Weights of a small mixture-of-experts language model, trained from scratch on English Wikipedia: 75.7M parameters, 4 picks a token.
Below are experts of layer 2 (counted from 0) of a mixture-of-experts language model. Rows are named gate (a neuron's input weights, with its number), up (a neuron's input weights, with its number) and show model dimensions 0-127. Each number is 500 + 40 x the weight over its row's rms, rounded and kept within 0 to 999. Numbers have three digits each.
Before each expert's rows: a language model's description of what the expert responds to. This comes from a sample of Wikipedia text that the model never trained on.

# expert 56
What it handles: Function words and stats. Mid-sentence function words such as not, they, the, that, plus election table headers like Turnout, Majority, and percentages.
gate1:517474491441517495498470457454482519474510626468521571478518525507468441481473515492520463583436512592484498402443488512491483518531512555496548551454484463508566521513468533486460495519563527506478465510480521549484478515521503556536460414563505512546536510542562544434514430589515512519480518521539486525516521479561471461412543473431482496471516495487488498463496519541495365437540
up1:472501522493514495549544543555468465480486472498467516544488490465467533500480443508559516519559481454545458483533486467535458450455448445477490441464455513462515481548469498521576480478475535423518539532561425521587462540535517513498526475456426426454489507461447460454485490455458515484571567487558521443518420529501479431409508616480549470482473531447533502463449533524478562488474

# expert 51
What it handles: Table and sentence starts. Line breaks and pipes opening table rows or paragraphs, sentence-opening adverbs like Shortly, and month names such as May, June, Aug.
gate0:544492483498462496426500569514478514479388501538504484529530544486476560455402501464511452509588561549475504543465485465473495495560459525454466540546458551458502490485519585492508444493527548514532449536535510510446515555522472529488504459486508463547520465504481495596488437536556465505598469477558495482481468460513485466440539495459502561524487530447489536504514408494453502533535
up0:544499480471490446501476468505490427508521560530565514541507533484489441429456510418490527518536475482469440500504470552489490571463520563480506515514563495499466467515480598482479539555470470510516511530484471456482549531458440542595467498507481471551594528508563529560449487503509558487445510517529502442485514461521565544474494475583552465485529521480496547553488462492497414521439

# expert 38
What it handles: Coordinates and dashes. Symbols in geographic coordinates and ranges, such as degree digits, slashes, N/W/E, em dashes, year ranges like –19.
gate2:493553575531433566532467521500463485537557447510495527488517490506571536546526538590550497558503525514552468551517557457444431504436507521509488473440521470521458496546542438543514506500545532514423482530488463511500420543444545495471514514468489413492537468503456466504517471466543534460489488459528498425526449508440490494420566522446467452464513515472496543502449473484484508406524
up2:519571462558431506561463498501449472529483501480568469498432424538512419492445530576477459500543450445473582484466523402585480498475533551412513401532517476523550499535550484487452476492487578517470587420544475494548516523466496512504513497468522548501498519511513426569547519484502565438565458465477458481478510555500517570508495493467459540488538554512556474493523575489545549484530

# expert 27
What it handles: List-item dashes. Dashes opening bulleted list lines after line breaks, colons and pipes in tables, and abbreviated month headers like Jun, Apr, Sep.
gate1:475540488527526460465435584469499552520547526548517530566461540538519575564468462480498470599503488580493486531518530519474498461518527497516472502444499495420535511511487575505597519595453492504558458470542518529478491522565498430532495454505492547501535473443502455545498428536562585505526402539462532498501496427454508468437515466516509485474499542488504531534433497514456542479497
up1:527486496546454459566499509449466557469536511485413519511436507508490496490555487451456499542476468550501537507435436480567506521481490522546471517548479462500468441581492539538480456477478543581479514411466522506530461478467533476502528570505554492485465511458527533445478532483461484497492456459439564585561525486548471596486423527474452522483459508615456573591468392509519492550497

# expert 2
What it handles: Counts and plural verbs. Small number words and quantifiers before plural nouns, such as two, three, several, various, plus were/are, month names and city starts like New, Los.
gate0:478494533467444499593490567472500490485464477529487423473464543512480558491525511512560505466549496576553499501479464507552524479469524455537571485560537529554529487438482559531515477539435492555526408468478439423449464451436479506477532471566527504545484434543496580453551452488473483507585471480506537497444477486421478491570489528472465555525492542499454516541502495532453482433519
up0:543454512534465509560548519442443491533497503465513538552500471490485508459456558472555566506486522491448490468528513630523491471501527495457489525481465465490557564469560478488518509552444574460499568524511488469501456422511435488470508464526451482567514512510523522620490478451569591474493532500478513491467496487543437470535443448559454520488565514546488520491453533465505516534507

# expert 61
What it handles: Infobox field labels. Line breaks, colons and field names in infobox or taxonomy lists, such as Order:, Country:, born, Released.
gate0:429494502533498434496551453556510504536597442522526465616488570520503497453556493505578491453500550405516535617493428499456541484533537421497501486533492577535518494481569533514476459481443527495434459469553497480517478539515512532528484511462512489545515510453540500486530458500445579466531504520584505537472449461462477489509489580513458491518476579500466504496547497496467483474472
up0:517452527450451515525480503544490519480500456502490475482528523558499530536512515577464455458590506503478557426469521519560466464485540474491508534494463522498496503550417499517511515553477520435481484503449547456487489513475433535501438495573497516539544503499538568561519532573482436457593575509477506514498459502484507571485527585503536540435474475497570536538518428485561554453519

# expert 15
What it handles: Institution name nouns. Head nouns of institutions and places after the or an adjective, such as Hall, University, County, NRHP, plus commas.
gate2:442484446494506552453491513506488486506513471538463475511564456485550583460482547390529512500477450457446523466506536482549537541528475468522469550502504549630497465476424508468552471423468443476422450523452471453467469495492474540540518516534499496499439497500513527497530543482476449530488477576526469566476455535504454532502404469555511428477442518437494538449472473533457500453456
up2:556431488508501588554491483516495497486484492462469497471536634466530473466482495532473500523402501498473416533511557493594529427529557518583493500460548447456491425459487495516514541480509502531518538407455471500507488529592508485465477468465462433560498482478526561526552533518508486516501558521454495495578479459475532553537517463490573569522527493528476484477501420477457444515482

# expert 67
What it handles: Foreign name word pieces. Letter-level pieces inside non-English names, often Slavic, Turkish or Asian, such as ir in Kirsti, ş, z, č.
gate0:548530546487527473560504577525446443524478462491518560469456461557508496523472480475477512535488490450520540537567518475515514398474520428517591428551431458503504431512509474519554466502522488477537475482459608501465458529526504513467507553532514520487506527560467506518500481516560532528591507528409549474457536482479425544469476564495489510539563497485483511435481492495501490516548
up0:518483443530456552473502446525506501498560521490460459568498489556634530563494489526573484492511456516402519519515531458462510540492495538466433469492471448461501498542521477497491571449481534444473498475497535487508459443507527463494466475497439488436595525489501510485518502499560511489446531480552547489537487457515501521517498558514451438450470544435445495435544471444489415504503

# expert 4
What it handles: Abbreviations and conjunctions. Capital-letter abbreviations and country codes in tables and infoboxes, such as USA, FRA, STAT, CM, plus the conjunction and and initials.
gate1:474496559503475516507517524485549498447521565483576504497493476474420500476519587525592533493492489502533572430436488520485510480484571431523576418466544556560452464548483524478498476572560465478430555518500492562516509484453491527546523493612540531495498494462568562496542542446483509464449457548552502526545557552522530479504499512438540464472509409478490532472481518455528557448543
up1:515536485488491496570590445490591477563539437506501513500513469544523435502550488515565479430474514448437441521559471492499530479504540481555501436499455474552506507525519491436451456474430476445488491493557546476452410473498479502527424488464445480456521483487481491474456536503516557469458476471445559504489501430543449552466524430461496518447566457504549448504483433484545457451536

# expert 60
What it handles: United, at, spaces. The word United before States, at, well, did, over, and spaces before words or inside math markup, as in RIAA sales tables.
gate1:565527487463455572474479454501472468535538534497553438492423464548511511454494552453453450496495465515548570511541454470445562496530558530514529494469535473545462500539460560531577515464550477521499468512447534495462529474472521541452489533512437484496475496490604499554499540538484458551475452581520493513551448527486563463523546477546526542441488512505552456527553538482490546440493
up1:517527506482481540533509473465522507500515495466510483424443523469509512538467513483467555426510515557571538422542553519443447544548489494598452474496550503474578510557541520608484574489445504509471497482462519542526494475454515487479501524479463446447529480460423478541520530474540462490499466489504566601479576540589523435498493510570575505468478540444524519567554472482567506555499

# expert 31
What it handles: Symbols and list dashes. Punctuation and symbols in code, LaTeX, URLs and chemical names, such as &, /, +, plus list dashes in taxonomy boxes.
gate0:493492482470504438520431481493451479498501534588475480504455619467431474526505562460532489519437552567463531565507496521481543488464559500461503488532580497501539562557542529498507454471517602494486482554551511513498518528453478548435449500498456432518434524494461534556465489499492430506457453485413487477559482414442527436461422583472581548477504492486510486497470516478456491473463
up0:458506471473529471528497510472519471471449500498525480470533441561503439469502534512497509488507545536491535531468531462406489466365452503492490539512567507457599513504554484512541513539454498513508506537487489590475511532539558468477485568621494494548529523506485518485511455557476490515537486568503618474461488461479479477516465483512519533549522486495518512476539562498490537498488

# expert 11
What it handles: Auxiliaries and odd pieces. Auxiliary verbs after a subject or relative pronoun, such as was, had, been, plus accented word pieces and unusual tokens in titles.
gate4:502465500509510504481559524448481459449494500530478471550499491466556519491513496510496453461516560596501550478409568534408523522550458571568515455478432450492501485506458519487473498506513490526552478494519505453462465516435524498518537474517499470570545516506559454539507488574550562507519529501496501558471526412497556489468510560518484524534464577629533452552555433468558485516500
up4:542473486472422487498492460512597480482541530524537451499536510458525500482498508500498467379477503555483494588545541450510539439593528439504512475473513465470482571543508491471590543529547499552508487508558506507502447537522574497502495587537500540498560480476524554454550520531475523480455512458553439539445572519500541478477477499580561519465578553547491538534477503537556481558521

# expert 7
What it handles: Articles and name starts. Articles a and the after prepositions like by or with, plus first pieces of personal names (B-arack) and table numbers.
gate1:496455443470503582515514519425522494438534477502489444462515487482485520470533551438530459531544429407449531578504544595565549445537498436449489536540470437488479429472545484430518486538524504402482474528518544458489513527521398476461508499529467475465496492538483504487512521484527474538551465548501495435541547506455472510509543503474504612501472518509468490486489531439534526407557
up1:456450515443555511461513472474518510432537513580539529443523469510544459465522500468569485504506552389449444525530485492551536486460475443552519497529447608487446502481515563445560515492492417406469584531529504451441529532520459525488497525537480478552512458534487477519487459531426490454448589499535460530495480503540532498534523574468498554440431531494462527446493538466514450438540

# expert 57
What it handles: Infobox values, sentence openers. Values in geography infoboxes such as UTC+3:30, sentence-initial He, After, In, and military or place words like War, River, Regiment.
gate0:459470502551517501391451515526448468479487505582547512512537504495562473456543447497548464452533461489534498456484437513465499517517521561490483496525546461515589479413540488479521489481494484484440429497488498469488522537477513594489529557525468549526517513542479533530499475556450455471544465559459480549456452501553506490499598510542547573459545457570504535525511428507457436443522
up0:537476528521475474513476500491522527485510543512517473463443505489569444562484533445469558584480544526514503588526505515496511533457484544473489476439544535459520512545483499497525404460499481503508513524486514572502520473518460466458495450493466431517512524525469504491526487463529470509494520553493522469545488418527563538461525556522493445577483495513483559467507548350473508512491

# expert 14
What it handles: Table blanks and relatives. Blank cells and spaces in tables, closing parentheses, == heading marks, and relative or clause words like which, when, where, It.
gate2:519488509528481517514434574573484478530591422485507486446497566469563442510524452536422585480498530570472499535575455527490445428451478448476544518474530487447437548438553494454456519512513433520480502518467509466451541489445459456475440513538511567463532522511506522523546459584550507462491507523545455510427531581463479435526500453457494492520489488587519487488483463503504465516473
up2:452547495565550539489463551466481477461500562432489460516479506494531451540522447514498446440528477371563492482472518489491504553474495447543503432502504509488517547534467442555538587523496521531500512443581534454438431451528546503530524481501522498502510556497494562458570396429494544478465494525575522512521550508458493580479452575483450472544470534498519463469448456570522501503527

# expert 23
What it handles: Mixed mid-sentence words. Words after is a or table pipes, such as retired in footballer bios, list in asteroid tables, and titles like Dr, Jr.
gate0:603488417422479459455491477527527520461440524570474513534480595450488525482467557493490495430511536497527501490438490496484488486455487513491503457450372516504501489462461522464424510563436450515568540574446524459498549430484533482564450488538470483525433536469498523489594458447502453463543550486486470505576518462479528472473517507441503457429500493505479519472462506476483513457468
up0:524492477451458485527513505510558436491551539492472501507440527533505521485529503450508428446461503493519552458531466422443484495499563557550519500525489594475517490416405465433503445523554547431499550454461454558504509493512492488587459471520495534489582482450458499522472537511486545437398475516518434504420469480471562475467496526477539509556423503558494471418508503435522597472541

# expert 22
What it handles: Country and place nouns. Nouns like country, city, area, United States, and table divider rows, often within music and political articles.
gate0:437530429532523537552457462521480514444510514496489528521509513462576473523505430546547566511422415564468536466506446466531518485515477460487513463480515508526535510462582488509534480374471537562510527499485550516480450473566518518574473537493510573419504470496511463490490506504458438414484557506552543532480482519493564539493497506550466416539440454501544496527485485437454485509499
up0:489573460500496499590530491512496513446516567500509453456487478535462495457538478513448486521599525520483545435467448549538483424456396492478502533563561495517449537444467416506565503552448500473488544473471603540464569551411562528436466508472463520513518477495526529490494529543483503413486517452498470451536518475479502460527523461492480423572488474494537497498439491500484530523454

# expert 45
What it handles: Music and mixed pieces. Nouns about music and songs, such as music, song, band, plus word-piece middles like pro-mo and paratro-op and words such as such.
gate0:511483474426499532455494566529511510511447522517493491556526487477584516496521513552515464447474594478496534480546507510521531503471547544459465432539476469578504484491564566455480460439452495515540472439499471458435527557499456470520459506562452462481487579591491481483469474447490494532550434478486444491547430531521490534477471497528495503488435571522522480523604481550549475512462
up0:492490519502459555503513531497430520492514511447505525441449525495507506482531467506531451509421431546411432516447451533441548526430554534496469430553507509601465475570472449513545472517532554491529528498521426489461470494539513475476506476529549537492494471466560448405540502473473562514453457402534543534495554504540413544538495533515478447506537471559454461477465459486509518510524

# expert 19
What it handles: Concrete place nouns. Common nouns for places, buildings and materials after "the" or "a", such as home, town, River, water, building.
gate0:527511499493473493515472538496459473597445468487527546479553520480625445479467510534498546495550433533497474519503487578484537561412505420462502538503513447543483441497499503481529527508479542493468502546511452483536530528540533563400527544478528482488528579438518584458463448526450422560524509514486455497522528533469454586431485490539533478501516485489453530508518451531494480588455
up0:512574443498500523511555501540511479525470469539480562460506462578562506546466496534521491539547429538516491503564472527559505404488515494477520491449452503475482497461450498517452529542546562523444486480494509523579497517514492473513514512488568472530543565493509461525531436525542479541497549491524509424390475431444491575493524514574482508507533549534488520519464515512442465598461

# expert 36
What it handles: Foreign surname endings. Final pieces of foreign names and words, especially Slavic and Romance endings such as ović, ová, va, ello.
gate1:480487459445483478537451456498535532515472444505542469537566444514525592563550530521481426443455482449497538431491523406499547522523498463514475507580460490462470510460501544465493439510428525517526511435478523446389482517560465484496514504423499488477520449538589565536482462488496397465480457470509547621472523528536464519541482533515538491542492495563545548506462531499553549457482
up1:535540491552523496545579556561532467605473475542539455553493560494459463538547510491504532470519558406519466559467504439449519426508513579544449559539532602502485509565488495530539448546475420478473554539507424477434496527458447469513490523504509520487500533450438521476511524490552512512506524470566467454492512484456510576500455547440528543441513485577427531525511475433475510452569

# expert 32
What it handles: Subject pronouns. Pronouns and sentence subjects starting a clause before a verb, such as it, It, they, He, There.
gate0:545462505475511485553535510473540574541510459502514546487522523453468470449472562516464433517516534466447499504435549542503574467417489488448626416563509582540499487477502471479493498467575501520476506562546565500419505467486507488530580550507523527466460516528478521465555491471471487531579463491457478490494592562465451524479529543456518433557519458529490492550498529513494592571504
up0:448440459486425542630489486492511501467469493488527568505512517468508459442523501524422456513536483453488431428532520449395513476481481431539429467509519458514487507524537467532426488458571509481557548563441503508487465495509463437525442484567503497481495558470484487540507454441480540504474496519431498437561460499477559479488618565452525505504562478470492552533529494509507447544446

# expert 24
What it handles: Personal name pieces. Common first names such as John, Robert, Eric, plus word pieces inside foreign surnames in lists and sports tables.
gate0:490536483445484484553494419478532487580564570513490423507548537550475523469472406470461402493547480450524530500514458523507512465492487548517511442446479553499588507534470512475474498515513419452553530525568461453456531475562554462525525542541546502554530467556523468534473497459593519509489476508486518504488536508503512443512538546470449519546496609564448503476509505458481478535476
up0:487493584540466517479495482478472506529527596573477459474513495491491499494546473533516400511538484508496562501489555525493495477541532500546529494540494494515513517462514505452483490485545479475485488541467485537438591424497515530543529544579585493524487467505527469515523578510449466503562501496454574545547562544521459446508502480470626510479471524458486506513530577509487536577466

# expert 3
What it handles: Table cells and pronouns. Table separators and spaces in sports or election tables, subject pronouns like he, she, and reply words No, Yes.
gate1:563495472557453485455533544438462534432531465545569514459581512456424470401583485518441476542525441444523486476492499450476480560478522418482498475451475475522484542527493557547517454458552528510531438539514498555499482520555424507499543468501506531550464519496549526583464506551512423434469542494523572525518515458455451520490508505522464487497498528449535466533489490481510432530494
up1:518510547460508478431532539536496505519527591489511499541501496536528410488488437483516547489532543517475434530496468470516507489557500500491506473485468427516533512472507512495510457475552615514495488449530537556494538483493464507472486559430519545550486535467487477583536523597527475468511454532539428599452459415499562449478413570543512489583511558478491524497474538541521497527464

# expert 46
What it handles: Table and tracklist cells. Pipes and parentheses in tables and track listings, plus place-name starts like New, York, Santa, All.
gate0:476497461445509471498470494478455449564492501465462437441444560451489530458497478497560537550518551512512520421508513519557418461554488529524568597466447488492566508446515518482459514435475482459436515571550512479517509555548497479520545425488466526420562484459499480462536442493473473476461570535508484556467516430530503527504537532455494508518489545487508465573495536567453533516501
up0:457514525459552510497508504502553478459489560500416505509495438496425516570409547576511558494565556511503534494526472534541524493494476497497559617478482472537462466522492506529540548546493518566517478526595510478513515442549514524495521434496472528433480471465521492417537483508551499472470518481448468498432561475483514442509438482483593513499487506550441457455542508550487468531497

# expert 20
What it handles: Infobox fields, score numbers. Field words in infobox lists such as birth in Date of birth and Orders, plus numbers and commas in sports results and tables.
gate2:511479553508499458480558518522471512527404509453498468419427481479484514494529471528491500468493579462507438445405483482518524542566547493496520460550468545489530521563480573449514439517539508489500465538493510452579485526539478500530509461560462466410447416535519472511545546521470518517536547598542411468485542480491425426492464473500506504454540541517572564521513547448515530454583
up2:505506476478538520552570460557483463486467477521471542494542570489513494518470572513480521511513567492537541471529493542505555491479505449424502481543501519478439456550470478445430479480562475551509546530521462540434444461539514525471492491560459479482491525488464406518492514454527481502510524484464454541533470540456479475580503484541491507562432508473495526559496453459380470520432

# expert 5
What it handles: Subject pronouns, discourse words. Sentence subjects and linking words before a verb, such as it, This, he, also, later, plus table pipes and broadsheet-type word pieces.
gate0:550511476553478505491510516547507503562529437471519401517476490495531479484448452558439543469519587495524523494507481507470559414507527492541546521489491537543497554507507518511478587527541491388450500499544484504509535555486437505508487469521408438478467554559536554482529494506565491573464511498541487566517491442501489546469546481500536389476562541470534523515447494438470542443455
up0:443522569576547480529485528499513468433486525510477603522475543516425580452480502564499490563476531492427572517544508524438469502465576464437470484460460555454524485499493537580571504534531502430559547470432554480486496518468542537552559453499560485538547498501521474467497498477451462381467492472470516510519561542410496464443509471486502545421557449453521514497578459540484445529490

# expert 41
What it handles: Mid-phrase fragments. Word pieces and function tokens in the middle of names or phrases, such as della, prepar, San, table pipes, quotes.
gate0:488512475471438511523574597458505516503455446506523600568559539550507572494509442500565509408484425561496531568467514517512543482456565480480520478503504518424424528478522535487561535525544516485432553559477450523502489483482501522525580513511527457475482417563457538547517515448507526507517482541528466491548463521508511474498472499591515567534419545454500489540476490522422436494456
up0:498546510464579500524485494601463518435519474485462485550501525523506470464489467463528489519467482500504485490558458487449465513564522532591447521477488491424506515568449574523531512529484449529492500498471487496506500560539620522533477461452492513456531501461454452480490511531511516519485482472457505518520495468489480513490519494414454565447559439402511477457528519476531516470526

# expert 25
What it handles: Fragments and name pieces. Hyphens, spaces and short name pieces, mostly in lists and foreign names, such as "-" list bullets, Arab, Ya, UTC offsets.
gate0:521524455497512467508534491607446549439508564542433507510496443534479550437570465460570499380480534493494489463488552503495488480549492480521509526500544487438490459538512518404489499516476474523506520453483525506501537510522569485552522498517464468500460443532482568553526494539497508504443554426388546491489562448543543551538490431440598500506536481561494578501532543498497453540523
up0:494532431509522388572527421476465473437433547532492507548561510533595427497535537466475578523431455461529421522549526553558503514458517467497545492477492518598481463438500538549538503505496578517478510520482468522529444501563520497519496519469446534515494476588461468575551481538472603555472497506476500489505485500545506518502488469527462558553529552541488526495461522478523508531537

# expert 65
What it handles: Apostrophes and compound words. Apostrophes in contractions and possessives, plus inner pieces and second words of compounds, such as fin-ned, Testo-ster-one, executive producers.
gate0:485548457480502494513465498490522447522478477471494520444530516512494537569492546570504447569482536559513438509543421493527453491505483552540414512544568479513529534518456524485518538562545474503461540408529452512482475545509556481469453539532483491547552542516510475522523499512428474464506545522551469542526566517490508519522488545504404474563484466408481470524474416456514487511458
up0:441442477462479508548522550554441509560533502448521461496571492495522539523543495490489519522568514537471484580519449485517589566516461469558440522602557516479480463489465487529527545447500550475522539438509489524550541494533539481472434539451527437505515506420512459451466545480437494525505496503479537414439470457509499568503435464475492496533507538465439512480515480479560473498446

# expert 0
What it handles: Table cells and copulas. Pipe separators in sports and stats tables, URL "://" and "www", and copular verbs like was, is, been.
gate0:499477440530448450449521508486515556494467541517511484488527586473482453514423523470458543380534563459554484515467413522480491516472532521473471449485464512449545571457503461434469501524534549484524488504472587481500491520498424515452463467442511541533444521576495530464513510533512399535560531505521473523524522532477503542536436522565539486543478470425476444501527480489502403505508
up0:465563459497518472434496493512524447418508461449429468500526523433485470527531474454464450507472444541543488543480495527497552566470501524459502472457503415478486487407458554480501523495484434545499479505459471475480455551511518528507546616497499456501540467485475498452497525512556453504492462493494500532420449560504490554461484530561503537493524494541568533544484476531503427453466

# expert 62
What it handles: First names, name syllables. Common given names such as Ali, Alexander and Jean, and middle syllables of foreign personal names, such as Ro-me-u, Naka-bir-a.
gate0:463486513543460491463489473502440437555592424525503491515467505487630477548503496457518498488488446451508547454498512493500516528420472494457438481534491563464529482492502575588532495522429491565495502537517498526525462502493460489456441504477522528437466479422551454458541444580509545523474534497551533520488421540458524529491566483457464518483518565501509494442423514511538516515504
up0:505474500523434472502472473543446507503520485512558474525441482474484569423431480480532527472491488494393547562529453455424497571500497455453519516490504473535457554560508480385534469551422505474567468493623494534512437575423516491441443527448554515471517454523584554504489485532545426434556486492437484561421566530501502512429451466540561484533532504525589433542499519442542503512470

# expert 34
What it handles: Numbers in tables and lists. Digits, years and ranks in table cells or list entries, plus field labels like PubChem, Genus, Died, Succeeded in infoboxes.
gate7:511498516525463446487521521544589479566451534498528454447482505528493470490460483537545519412448516534500494558547542553534548390504548515612541506524456525553547469500514490458453575440553485549503521527467496497519505438451558557533510561547506468504478492481550453563506506512452549539482485472466587444501502527502545496509448507517486487463477550529451530457498539542512478464517
up7:461492450511504518553549585525488563470478488413541487522472489511449481547521441503504486446480592516546482481488501571530507567549508509495454519522558410566460480481440477419468526464473473469468448451559505451433438508512557540501598486531506509515563498505517474508466425574534438477474511494509468532439459478552523545550538437539506484535489443548526520493478456494505488501506